Weights of a small mixture-of-experts language model, trained from scratch on English Wikipedia.
Size: 12 layers, width 384.
Experts: 32 experts in each of 12 layers, 64 SwiGLU neurons an expert, 4 picks a token, a sigmoid router.
Training: a variant of Adam for the experts, 293M tokens, 4818 steps.
Below are experts of layer 4 (counted from 0) of a mixture-of-experts language model. Rows are named gate (a neuron's input weights, with its number), up (a neuron's input weights, with its number) and show model dimensions 320-383. Each number is 128 + 24 x the weight over its row's rms, rounded and kept within 0 to 255. Numbers have three digits each.
Before each expert's rows: "mostly gets" lists some tokens that are sent to it at least half of the time. This comes from a sample of Wikipedia text that the model never trained on.

# expert 17
mostly gets: "\".", "ation.", ".", "ing.", " / (", "y."
gate0:162121151130096135132101103144185138158129133157137098144189099075128093105175121094136113147092188119116127139135154118120149113130113115091115097067129105132129143133110178124130161141140126
up0:147113146092116136120148120137133157154119160107112108147139122089140133143161154137121152114135147143102131124136137130117129135133093142107133081121117102123093166209092119112101146130144141
gate1:108086123086131126100159144154115162156168152165157165125094180166134131132087124140124161126128131133124122145107092148137145140109174192141137117109104115108111129141129098127176114125119164
up1:107091087083133105102165119107083147134160157105147147122047122170101136152111122161105132127121111138131126134138094115134135117161119181140161109121115142120092176128145071129123134114130131
gate2:153180124124190128091123153108098140142144116079133129078118117128091145134117124128130108132120176159147120083125097111089096084197124133110181139117150151164129105145103075152103179106177153
up2:139123153075120112099166105109104149148123164105105145146112118144142127110123134104122124112154109130113139125117119136140105175145128121128139153169114133112105148173120113134118104160096121
gate3:132097094134081092143072127155145126128143111135133100095154117123092131178137116129085128163124133145118133149100143098121130102115142121139123127104156119152040095145166095120062101150168148
up3:130124163141123136143124125130115106076152101127125119127146164099103144111109117120139100158110135101157097121149130045113144132148133146153113135101074120144139104089091136121138137081150114

# expert 5
mostly gets: "b", " V", "r", "ag", "ur", "d"
gate0:145150175135116104132126124135132110157135154118133104158122108118139166151157070128143125125157149161172112123156150162107160096125108156121134126154163132120121079130114107113102118124191158
up0:084113114122151163110127103107127154119140122120133103142133140140120132133117164127100151119128116134083106124105100100158109100125119111102099075127131109122145176087146097097153131115119096
gate1:113128170130135153137140107161138125147122166119111137128123089124140138143147127140114142110127100079153156058135136130104122148130125145133145094130146142171148188087139137121138144100115116
up1:156122075138114129144109186132170135150093106145119131156210140140122076106140078152096144142131145154139077154114130125122144152122161108140108135137106125121132087156087133110095096141118112
gate2:141123114128128118129139134139173111152158113097109144126127135161141106123171107087162128130117166163162114090151130144107141139123109140111111102114145098148147181062142147155085132138189099
up2:199121143145129134129090096096150145144131127147101121145133163080099107091135132139156128117157123096165144148106144138146124143094116155078128167137107077109160093107092108155130152147116161
gate3:125100113136130146174116133145189153093111133122104148120146140122138053174130120122073129085102118131097084116094127151154171122136134141143130120110107143123104127079152105129163082143132139
up3:102153129134164149082125085093128166149113152109109157163097166126131120101145158101105131111174138131111151137132122076158099124137147126132127181149135151135148111132155110141131131129068172

# expert 29
mostly gets: "ia", " American", "ock", "X", " City", "S."
gate0:098122125130113172108091122123114103114115137135117141124119131173126109126123121121118130124137142089122142119159194135148092137131146131137088132133141121137117088152156151111137131153112124
up0:083145152148125161142114139114130131134110139113131117139149135151089096166169145133145143080157121129130104145160131140156108141088121093129104175106137096115108155150120113135126140196098093
gate1:122105137149127156153119124134129132107109092154154140119058101126107180148147150081141119148127114097114113073162113094137116082126130145160087104135089113112108144102138123174073166131125098
up1:091126091135104131177186093129152127144088153150121181142184131133129121120150104135150109150141089136116141167091095133190123149117105150116133158114145142153123123138140142096128129129127142
gate2:113125109160132177151089118119110102118107153134138137132163144141134129116142113129139123158113150112132102109158150103070141151110129114106097167166166096131101146121115103155127098122157097
up2:122145107140127079122101185139165173155101128160134166145101131101154139178111139164102129091138132118120092133121119166050124130118107166121148151114126163082129147106159145133138109135124097
gate3:145164146166141135109113084134149105138122145114155160138131100099104121129128109157134129118124105127115114117164161157159117125179132152120106146119172116085146171097113151129130174115096116
up3:131111132169141093130160129099134136096145105133136105093089120167100123127146141148121117128104123165143095137155120127082141088132180109134177161111143119101112145120135136160152075127141105

# expert 20
mostly gets: "v", "oc", "iv", "ah", "av", "ib"
gate0:130131156117113101118129100105112084095103118118100156127118124155097115144127101162136159096161098118115114112131177095093140121160113147162139120149144145076143133122148083175086148148153173
up0:096120110114154164159150136142134167138142113182176090125137126115175169097128105125109123131115155144151158190161114153155110121122159126087128155125095090136121094113093126107160126095117144
gate1:174131117110110148167112097128130138135090121173139120104116150122113093152139152126107099167071150083126080112159122096138107107115155126128129110090139095157103117128154133127096121119162134
up1:162166091146161095100143142134172109173093122147126100124143105174113120144138175103111156107142148123139151135166147130102096129092147125119086117100167084080122120122128129099159072141129116
gate2:138153127154086146159157102146065107143162107120109144127124117132155141137116149169130129137172103169050123098144137133137112130145122147152120140141135158122161144172157112150106126111139122
up2:133106151104152116146091117104167154115101127135130095135132160107107104133125117103122088111088156106196095143105106133144117135122137109109133123146099104158094097088085145084168136161128133
gate3:107140097152110119168094127111105096142099083129135118107119097148106114148104083116085108155098144118143096133153155100113126088165114147162106110131148092131125168100129088165085124103168116
up3:122112152108108146118100145126167141136136132171149148162164138154139087084134085142163185125169125119093189147116128145118116129099137106154130117134096113108153130153099128144141165116128173

# expert 21
mostly gets: " |", " | ", " (", "|", "-", " "
gate0:127100107120144135121179144162115175126144155119095145142081140125170132154153130141106131136130163107103117139163121124140150144116150142155123090122112193087138136126153126119122119134125157
up0:099125141120105161131126135144125166158094076112113135125114178129109109094101166072128153121098175147123118123112126145133163085172122144130173154134100109097081096179106135126104130101133139
gate1:133091115161142128163119110110146117153081090136127130163140162104157126130172126138121146126094172118108114126147071093101132101108116160141123105089111172117105146163055146120121117109107127
up1:106110124093112157135106180153091156105189121110138116096132136173155159152135152121135124125122133151143130119120131153156158148131158140144132102094120166125082111117132155115117139124101132
gate2:149159118139155148131107130101129166113157103140103155148138153123124139120127118154147118106151126136111118113130099089134125122125127102136130112132137137087123153136180065134098133150092129
up2:116084100108106121125137140112131164122150132140129150115082116128099115166124127141114158122134157082121137107097141119193109136158104160152099088107111092079115133106149172142156141109138170
gate3:107168117121130155120128118157141161194099142132135084117078139132132136102145131137158130128108160159122114097077065138113145186129118111147137110090147154114099140157123186106122141155100126
up3:166114087104130076117124145100116132119106113104131066092129103126133152146105109135089113123129115119172142111110148172131125096143129093126149122158172120156147146070118116128121115173126098

# expert 3
mostly gets: "ions", " out", " film", " team", " form", " up"
gate0:135104152126132114154129132120145153111101142138129065112135132156094094172131109158086119101160153122147133141103143132164107119139117134114136135143101155190172165131132132105136153160166121
up0:130106133091159121171136128119131152134159127186135136117098145125186112109089147118125152142153148122106111134107127133124141112089141153131139092151088137115102141164076147115134149115139170
gate1:107164124095123144089102092153139149140145107146114124130126120118128133136144143115112106137093157131108126104160142159146143100133176152139105143128117152128157121140125093132101136110133098
up1:120190136139111136104136090147131133154145145106123123151122152102106152132152149096127127132113154153121100089149147126138133128144164141145099165133108138141189114132126127108116125109117093
gate2:124134127125132138117138091123126143091115137123123134117141114110129087152105099096113171118139133133143080155166117137098097132143099111191115121111124117163169169129134138130150107164183112
up2:163126127140172140114093122120063131154174116144118128113137124141122102161060139105107153173143137154124114122172093107114127133143125115130146121117137101142168122135119095178158131169136120
gate3:126097137118105114121138108122162153133135112105155162120118137166135125146176131117098094128113098104178114136152157136098122132112090143093137126098100172165130115106104128155137118158144113
up3:128108107125114088099154156149124108125147142133120075140138181139176157110125102181116146118130115141100145114109119134134134091123145104146117068119117117102123135120191140085114116158196117

# expert 22
mostly gets: "i", "an", "am", "at", "en", "ol"
gate0:150138154137095079099103125105134116129111094127134138146113111095146138158134136098155139119123144104164134102123130136110160164109104125101129089136118111128132156115166157115122136105134131
up0:141109139118107107117106172123143180107098136121132129136116124145109102101124162102143139117100135106169124121133122152136145105089126153143088113138143103084117149100124142114118102145090143
gate1:122152140138113101125126115084125129178090105135077073140155132158099122130130150131133135147130083140179130137115139155161102118126139130130131164135150125129128134084099118151137118097128112
up1:138102109130141113107154098152145118099125154100115147103068099091158135131127139159101126141185139088088135145180113109142151154146107134131110101126138100105158142136144165148135148135122142
gate2:120139094156125110135128080121118126139122121156094126113110150119118059128144167122113152126151116138163124090120116160145189131097131094163206131135114062140120101129124095142159067148121138
up2:131120174079075158147152097127108123140154159123132115139107091162124116156137121118094133080143188135145133141137142129119100157145122123147115103110115121122159131114160119117120136125127118
gate3:104128123098138134113156098143108093156117129100128119144148090088144121138130136133127136111115136147115090105187106152104117114179159125111136155091101132151164125119118128153092141080196109
up3:151087136092146082102139125159123117140126118125176125156131094163090103142100141130098158124103119152171075135112106146138147133153112152124119108115119136167141109127125127133112088125149114

# expert 11
mostly gets: " S", " B", " F", " K", " M", " C"
gate0:128140094127179090133125152140125094165162103115133149162150138157145123081118110119128134137107129181114144133084135092113121086114109138112092108134156112151131112138135128140114104126131117
up0:122146088140095137140132134114172100102138123192178110107127110102183131144123089119132139140138151094153126100111141101111124140129146141142115121085135144165133109132105163127135143111180129
gate1:122200124142140103113134165114120150130081088110145134069139130132122133149130113083110115119145111183132112128122119156148123152141112101176133106104127098112150119081134164163148148137136131
up1:134090124116121123114160144108124138129093082107118109128160155126141165147163157125139114158155092126131089081079157111098148114160131093145116152102149115153132102087136109098151114140091162
gate2:093092146150143128119116142102113112127145129147129104166151118089085120144124105153144118126162152132114139093133107172082139114151075101103086105128115128117081064123154132151107122136119134
up2:111101167165152149119138124103160133140138175163117149118098110132099131144137171152127135128151134161132157128140139130122125114121086067093115148138131103103101125145129121110124087101131124
gate3:120128069130125116123100134115052120117107111124135138092138108153112120133141094114144145138084140104134113097108126131133097145127166115112132107130146135124127139051128150140108119146162087
up3:150123148135133110126124073102138096130126165140131092113142165085097126127139151142142192127146181096142146143131107168128140162129164153072156094136126143152152144131155132094136133169117143

# expert 6
mostly gets: " in ", " not", " re", " form", " In ", " con"
gate0:148098082146170112123094131119116132134123093108119136145113130142094121159136156101120119137098177100140127093113098120105124135137088135081130150127107119144157153117142131140151129107152125
up0:132135100138122133144125122112169146143172153124109149163135114112104100141150135143114128168140133108096134136130106122076116176095144174107146165111131081158091141143099140125132107109152124
gate1:139175155069068169130148124121094140139110119129118155144103164133099115148113153154143110146144090164139155111113139086159112101123132130119085195159159119135109112126116186142138130132061141
up1:101081148147128137126151112138093148118138165144124119137160088135186089159136103121085154156146130062114125186186145174121122151150131133150162110092107134114101116127122103146122122124142161
gate2:097092154124137111150132148147144155147142094125130143130151092152149168109157099130146111154126069147108146142141116146113141136121145107168120153117115120155088088133129116136126129142149162
up2:093150138120134098148137125103109110115114100148122108130112121128143125090172095158128072123152098148110117164180162154089078113151111099148101151122145144120137140112100097101088115145133174
gate3:160147094139128163114101096104137114132141136120155136152121142162130120086137128113139175120141128148139118082126103129192149132108135114116108104109149128135142152138138113124162113110064078
up3:188139100121122155111095116117145140141136146115166149144141161181126109104155118108142172124138150151154119092133128124176137146109104105137122102145134126141110167127140139130160139124117104

# expert 15
mostly gets: " film", " team", " form", " | \"", " work", " other"
gate0:122147098158165116111111154162150113137155119115134118100158126140141159160147074133121103114136137135144168151155160118089115128147141145147084118117141154103129143109130077145115125160105122
up0:181143120149081103148095073101145120173123131129133127145106133144086121112132137138122123152126090119139131120114134154095132159171101147104118125099119099119153181112152104147164143124133133
gate1:104111109165112149131079140170139150147142118134136121143124127093142177175145086177131169130140146152095175118154139156131137139094157162114111134109132102110089112144130151135099133154084064
up1:103095152122136125125093170107145141124168158143106183128096145139139112124133157146165148099132112117107098095149129061118172132099134120109128110140142141114119092167105106109116128134144122
gate2:111160116126133112110128156140118148143108092086115074135131119063106118146096128095112128160110154153138101140154164135044113121145142129148160139135157143159135081113135107181137141123148140
up2:160147120164184103155137113111125116107126129147118106155082100173126123164136128145117142106132108137105135140106117152126126119128157154128149163131110155098090153108088130152133119125121117
gate3:121106120124105100111169125152149110145117132133157047144119140140111138117152096130140132192157084122111113141133154148119145113148113147147126144107108157106154156123115125179136120123121126
up3:140173168133120143159127110140079141137157115113136163121107096085176162130135116145135132120136145125134118144186122107118110108126148135132128154149091140147165158152120121153143141122129112

# expert 25
mostly gets: ", a", " I", "ou", " She", " | A", " she"
gate0:092117119140144152160160110168099125122138138117092141168117090108149159122145140153145168111109150112114127097103094062141139127107106121150145166128138113139129136142114096116135140086091106
up0:121113077138109124146108135097120134098105103133126160087164146109151097135148079130110122122127121087139111071116129138125110075110119141158176095123157142180102159094107120122128105145116043
gate1:142098112146128135161119159029145129117131094166127113131177140101156153106137090133130107129111139128127140079114134122128169092082150135105103118108101141161082146135122075133131130135125145
up1:116099117104118127134130141125134121098116130128156117126104101116118139150111151174133157143127111142132144118125097140143134170085093147133145147114138119152130121086094172120131106193100091
gate2:169128166131095118148102114122155105141154161116103101124106135134097126120171142113095134131126142109116148096104082156145112112099108133063132153155118154179163174132122123147096080140126128
up2:150158163121107121136114103144124111137135150139142097132125169108125102119175122117103129119114157098117170092136107165131089113127126130096118165162109150179158164160116123156109088139119160
gate3:120107156097113111132126097181134144173104129083096125144125138106133096158121140120156132122182129102126135128169151115099122132156100081107134140164117139187124191093130117140119128149152123
up3:111139139113140116136129098169163151163114125089102168138119144124127125169129127123160125131188098137119145135145150100067121123145138112116155107132110177162143143122144089164091146138165120

# expert 9
mostly gets: "\n\n", " f", " on ", " July ", " September ", " March "
gate0:124109142142122130139157147125189128137145138099123122143150135134152182156183143108127139119142137130131134123136148125158143146126112143141144150131081121107119087144147140115142113147133119
up0:146148148145128081136149131090139099142126110123129152138142115124058123131136091101147129121122158108095119118124180121104095133101140121057140075100120131180131143109137138136110147101119157
gate1:136127126095120088128137179163124141088132116133114119140131139111170140086101084128110132114142120127125143148124101145101163136095100113118169122172118139141159139132066090100127163145154156
up1:113164140098123102129105160197129125133167132128123137165106132105128124080126098135135109120133153171143139150128060127092157133111101114105168116166143131144119127107083096141118125110138163
gate2:109183146123128135142125149151101141132150112147110137113173124118175165095162127171082114137129082134126120135125144107129119078113123147144118115149120117098118123163135129119093076097126110
up2:148166119145104130123126148140106133181133134143111153136188130117168142087159121174094128142142105100119147122146161124163127064096131158131124121169109120087130116159124133119116080115141086
gate3:125072103138121107097142091114129116182093132129122133105153149114121190147149181143118145112127119134099151131093128168155091155122131154104118135136140163135149133123091112129145170188152148
up3:137126139121115110103108102104106115151097119106123111042172126115087136141135156110142113138112119150125129107120159167120109117135144118105122144133128156156157169096127122102097152160137126

# expert 16
mostly gets: " The", " of the", " of", "'s", " the", " with"
gate0:086154096135118133164129107094125097104139094155164144110167137136102142134120126126117128177102135120132122150133157155092122147157124114161138106128143123099167123110113139127123095129124099
up0:118150161130096127154141154137157153136145153150100150174128156151116134095148152148147172097120097142105087115123105132102135115101104126106146105148079136130131136146116142100145122119093140
gate1:074132128109176148163108130108128151108099161080110095148130140160093092108133123137117135093060139140130103123139099101113105125115105105125127109140141134127087157162125154147124127147136112
up1:120148124103104067086116122124143109141142129145138169125106142101144188159139101127154135133168091108148116114120156139133155153191143149128136173102079104119189135135109070126175124103086161
gate2:073124142130134073114115099107149090100103140154141111175168106117127139096166178139125121144131111155125119163127116133134117149138085118115152194111142140156115096135116121157114141109104097
up2:120129122157125130094162157090178123155095160132115115166131097120188151135132096166138133114124115141114129100093116145122140137145119101120163140133167124162114115117151122130142124159125106
gate3:164112134147151114161120132155094093136127096128183151094124147110149118163146128146114130114141138090153123101127151086147124109097106150104123145110131126131150108149076111107088117119136119
up3:116130074151125100162103139097120144108173114161102094104104179114151151128139120146143152153097096160144112090100131161130132116099106133155134111134106121104126128151149089128139075153085121

# expert 8
mostly gets: ":", " at", " to the", " the", " Mar", " be"
gate0:104159151142130102085142139100158152118147151138128130118129138146149140143132137171128137104129103114156191114138144162130127164127088089104125102111138136127143143122119162129157116141149101
up0:129130109107123097161146143144127168146096109161101186134099094152132082138167154118109129131096102145133105126082161108115124123150152178148114175130094156154133146114147150113099149131099148
gate1:170116118139155165132108104082109158113121087079119123126160160124152133137131135099113115132157087085151115140163105115105128102122107143153122122124140132110145148132155096133138128098109124
up1:121144120106127148164122098130102100134141167144131180152102105155126116115178092110122125143113132087112139145122128102113107087132152124139110135114104137166137118158116091129149092096117090
gate2:122092112123140162102076152119139118095121101108148094076174154125107136120113106090134115104137102120123148121087134095160156120108123124136113085086115142132112169093132065113166097095106171
up2:143146131126072126133102073117082083130138141137118146120118097126125110102140127096099116139129134161170152134142120132116113084116110110150143158146081111164135159104166132129064128119117160
gate3:132144094122139132140102124071116108100123114132100105121137128131095096168087123146135138143132129154121119159076129134106121130118153114082129088144114118151140145128175128134173108168144121
up3:074115152092116134120135101168120131105167118102124163146119124143152144138159108096134126104164133092138143136179133132134139101077143129140137130112148094172125096108094121130096107112158096

# expert 10
mostly gets: " to", "ed to", "ay", " would", "ey", "to"
gate0:113136142141125114121118125078155202136117133143097104113150141113101113134176189109074130143090100146172108095141141155154134116141131153137082096093144109110131152074124113141123109129140091
up0:117123138124112114121138166110139106110104156118123113118106121114098133083113129148130122105131127139118136134117147161120156164089153131130145142160131146100110114117132171172098105143157128
gate1:143140109133149172085152124121118095167156132137102151122126158123112132098133129122119177095082171150119129188095118139105128114129109127115057131095135147156188108146100126134104077099114107
up1:150137128132130108128137109128118141092168105130131105083142144158133142134146151141142117140107094132158161136126156137124129150137106153142162091110071115132116141105116149103118141166060139
gate2:146109138095077125126134087113137126116083115115129159152130110113147127148134113075125089108104140105098130189177123132108162114135113174141111121126165119129097147150141075176098126095118093
up2:138136117145172133138134144112122129132147144141128088082147130092120144119126140147171120095138132173122124084110160114132117104101158151115105132130153127120147114101130133167098159137116124
gate3:149175117143131071139112147139181096147092143179144064135163115144146134126108122134120111123129161108123079126112115144123075125102148117106132149132092116134146141101118133129137061131134176
up3:088096124142104119153080124152114100125140108136103175161160133142178133126191145153134125122107094119151125155123118101161123106122108115079119142136116125109141125138124131141106126103120066

# expert 4
mostly gets: " S", " B", " F", " K", " M", " R"
gate0:078116128107140137091158153113110147092124149138116129163127113142091091118144130130113161133127137147108098150106123148116124140062109127157153140111144152148103126179137127124083101112148140
up0:130129138139099124148117118140134104120114112111148144138142060115132123160108144163108083145135121078175141101154174105126125100161098163108113163109159122128136157053159118135136132168142101
gate1:107101106114195106105129127142083128125151087092140139122133143114141134131099108106085080125133099087122139113121146148146134106135127124126145125137132100085136120109096104109113106153117144
up1:145121147183077135134114141151149113121116130150106171126065110112136118160129119186135123139115140148112134106125157105135135122097163092113118099107129114170125162110120119171123133156143138
gate2:086169178131165150083129090130113122126123167143094144160132174125151150133113108099106165116095117133109146125146130172095096142191131144132110097161120100102082096147095127186109109153159124
up2:166108093124110109165129157132157129152112093107145103106105111139106092122156155139176076143145130111150139121113132089159175113082143128126151147106177159129182159101150124081160162105124115
gate3:130111117100166153118120181121118169120120121125088106175143128160100140103094092093147129096120121178121126150088121165111078134112186122121166133147126160148119088155084144105131090132118150
up3:097113145150139127119147152129162127128100116133137089135143170141126111130143120100130167136112169157120107130070119177125137158117144113110143091091090116157109123145114142142145088172134156

# expert 0
mostly gets: "2", "0", "1", "4", "3", "9"
gate0:125152114122121170134150131137126166122113090104147096139162132166100110176116107144104122093122100125150157149151122129114122115123084177125117146153165162124119136100107108127120100161152133
up0:143144154146122145138116115134145112142170126125113168177158149148128142135132114141141156126124109120128127110122139137127136150138121187123120134170176143155105110164096092139150120109131166
gate1:147127073141130118130088138083160130114126116124151126178086129123147150115154145131128184119148134142150139097057085120152107127123190114108083150144118115118126102165113168153081143102139114
up1:144113098158159134112119114123159127144133095143164094131139114073123101154170112161139146160119134139135136121149132142112102138093130138167107128117150106108111111075143131109127075150105082
gate2:131181146115125115132130097143142085126106190154138159174161146059107162177152129093130129105110154091102113150141170128138137126166128139120100128108128125102163134147117103133111146139133145
up2:120145078122145066090122139127169112123114156143155114132121133088110110137137091123133126108161178099139138127138133142106115151170140109119138127108144132125171130173194128146080126133132166
gate3:109152130135126119147120074153099139085123116152132139103157106145139106142137120161170134154125096126130128162125132080141174118139134129166156119178136123102119070145086123140121081150152097
up3:161104114139126147136131107098122102127126120106126124158174099116127142159115123150095095126137166112145139156161085102121111111120137175069149161095167137135116133106086120115115124157111124

# expert 18
mostly gets: "ator", " football", " director", " General", " President", " coach"
gate0:186127098103149134087142145130173147103100111118157109110129154138135127161142099138079132091085080143156091136126098129138096098131093110098108083096150058107115131091114119134148110151125122
up0:184143124111146128082128153136108186104071135112156124146115142135154094154131103103117117114105136131160078132069087154147111133114084127126111125105099108154111137094117149126106076164108124
gate1:095155150154101149109169149144083165123150155141103119113138079137108132133088131160143145126113124126115144111137147118124112111104155170132129148124113168121122135134109137127123150124149127
up1:103125122161164176105136092093153123138157105143126131132121107093090145153135155097131198106126109123158101103098111101118106139118114157150136143136135113117107147140119157127092096092115127
gate2:147135141091132170161097110135119119138115117088118158114127095176138128145098140158093112114141121121117113119110100117131112135128115132142129131166103143109164131154122118147138104136110120
up2:110179136140103128133119149120155135143099167122124110077161109140140091081098124168131110104134126138119103105126116141115111168110103125151108193164130098160149114103137157119141121183099077
gate3:132116187114164173113112113150098115109152102106113149150113108129151132114156141116119129140097131087080116118133148104104154098109131124114080102109078077139161087151110120141093111111096142
up3:147111160130174157159069121127126093142142140119148113174106169100164090146131128143143154155132140098099120132108104097135120116156113141087126135113080152143143129120132140129117152114121133

# expert 19
mostly gets: "ed", "est", "ton", "ath", "ill", "ley"
gate0:097191103106123149194129118110084149140141128146108125128120147154115146143113133150128103116124116148134107098127123077131104118144180113153141119146134135139098116123151115125145163129117177
up0:107137121175161156155050133144131106156138132110125134114073136135157099125160116139148137128133139160116163071128107118134140128139092111140162106146153072117148122098172126143142129090130126
gate1:128095118156148092147112160065147157153141101118106137145080178129146102100130105096121120113136093112111120141108156085157150134088150118134078110097109163089076141129106140135117158126162118
up1:144140152102151180174167105115095073091146150079112132118112104162132135122092138188124104126109156140105127142118068117121135136145108142182131138118149137135123119116114128098137100121091106
gate2:121153134083139115106132158122065151109173144120134126142133131128163125104128151168125147135119170135108141159121118096113131139119146155165090108204120125109136129143094120124120099114129109
up2:082149093101153131133159123124123140122110128162123083112171111113133174134126127099100113169119073138122079128140089144169120147127111121136116140131148141112154115159151157075107128134145117
gate3:141137161126150083150142120140109082120084114100151182173102128104154131114139096119118138141096124130119113111113100102116110121173143175166179100132137156150122113094083131055091143115110125
up3:108128115155111124061173131108124142160150154115134151133118128104136150111163157117148104126158146135142135129135110150116114126108111161112073136119164140081117132120147137119079137152141097

# expert 30
mostly gets: ",", " and", " in", " on", " from", " for"
gate0:146116144148107115103110121132068139141177099121128135105106098121109122133142118124130142151132159100110137121138092116098120136100074108122133124117102129126108087112125143124078115100136155
up0:100113097147110110150163136120148171140110177112109148167121100134167126104158124132130145108129124154114126076137121146137129148117128141095124088157139144181105124148143133143122168094148090
gate1:110091109124173145111094162133180156122134139128117151106112125189092126137164128164175147117155136133137131122119140155156141124145066098103103096132131133133123104107126141131132165150165093
up1:119136176106114115106164147138123124106110121149129125131135154121159125105111106141136097141133159082148118082126154133156104114160128166095141126150114136144142138101126157123186125119133166
gate2:155134138155122088132120155142168160135109130125142109033127114138116135131124123100115119169116124153149129134111141158106073138134102132124147105123127108155115149065139130135138118138135116
up2:154136144110134116144111118144072109119111124136129129152103156112111110125157116132129119119114135108132100143149133098148150125114117113163123133110102151125106169160122109124134184158122127
gate3:127129082123138114124135082105074183127092149153134143142147149148109135129154107159082104163130134119108148112115116125135167146132123119153154104125136143108131166136168110148113146098115119
up3:078107084109171134113120123146155165143159140128104146110088183144109126118111141111132112119118130132134127106097087157189169125136089115133143120128099113104113139141128107153104143138140150

# expert 13
mostly gets: " S", " B", " F", " K", " M", " C"
gate0:146111150123141120128117137150155157117109115161159123189109131129131113099179108130094085123120161170129125152114148117117147141118089140114076110084135136105115128110122128118122126136140108
up0:126174098113181140090126120135092135149148127100137129095134132139161175169098124142140167119109164101127129103118131127115112090144133101158171141135150105133147129135153108127149102141125110
gate1:135160116131141123160139135097166161139144141109098105148191122185133137102086110143136125111146085174163137119109128127124116170175130178123157142137103067120138113133105111149113102135065129
up1:169150132120150127115078137137090167111178139148157120107112125133145140120082152096160091143084084111127134148150137125140123122125163173132167108145115122082128125066124133091112070131108095
gate2:145103105060147130124126155083133148144149121121101149164165136177107093061109140122118141102127102158132112140085106161111142157072196157125170134182131139116137094142119125103124102148104142
up2:146170141111110125145096110132100108113147125102101154107140106139156133130113082126134109139128094082178134115184179108148136083151109160132105137155142150122142138084148113121119152130128105
gate3:134102117105119159164102150151131154139152139137133144140168099130134103119115122141136128143127073119145105112118116143128144119105115134080117167154070140184171135123092115113154128154095083
up3:125102134088136137141079161140127170146147115145124161124115103132105100100132139128140121115105089136085099119114130119129150077091144105090158141139086143166152149151110120132130134140114084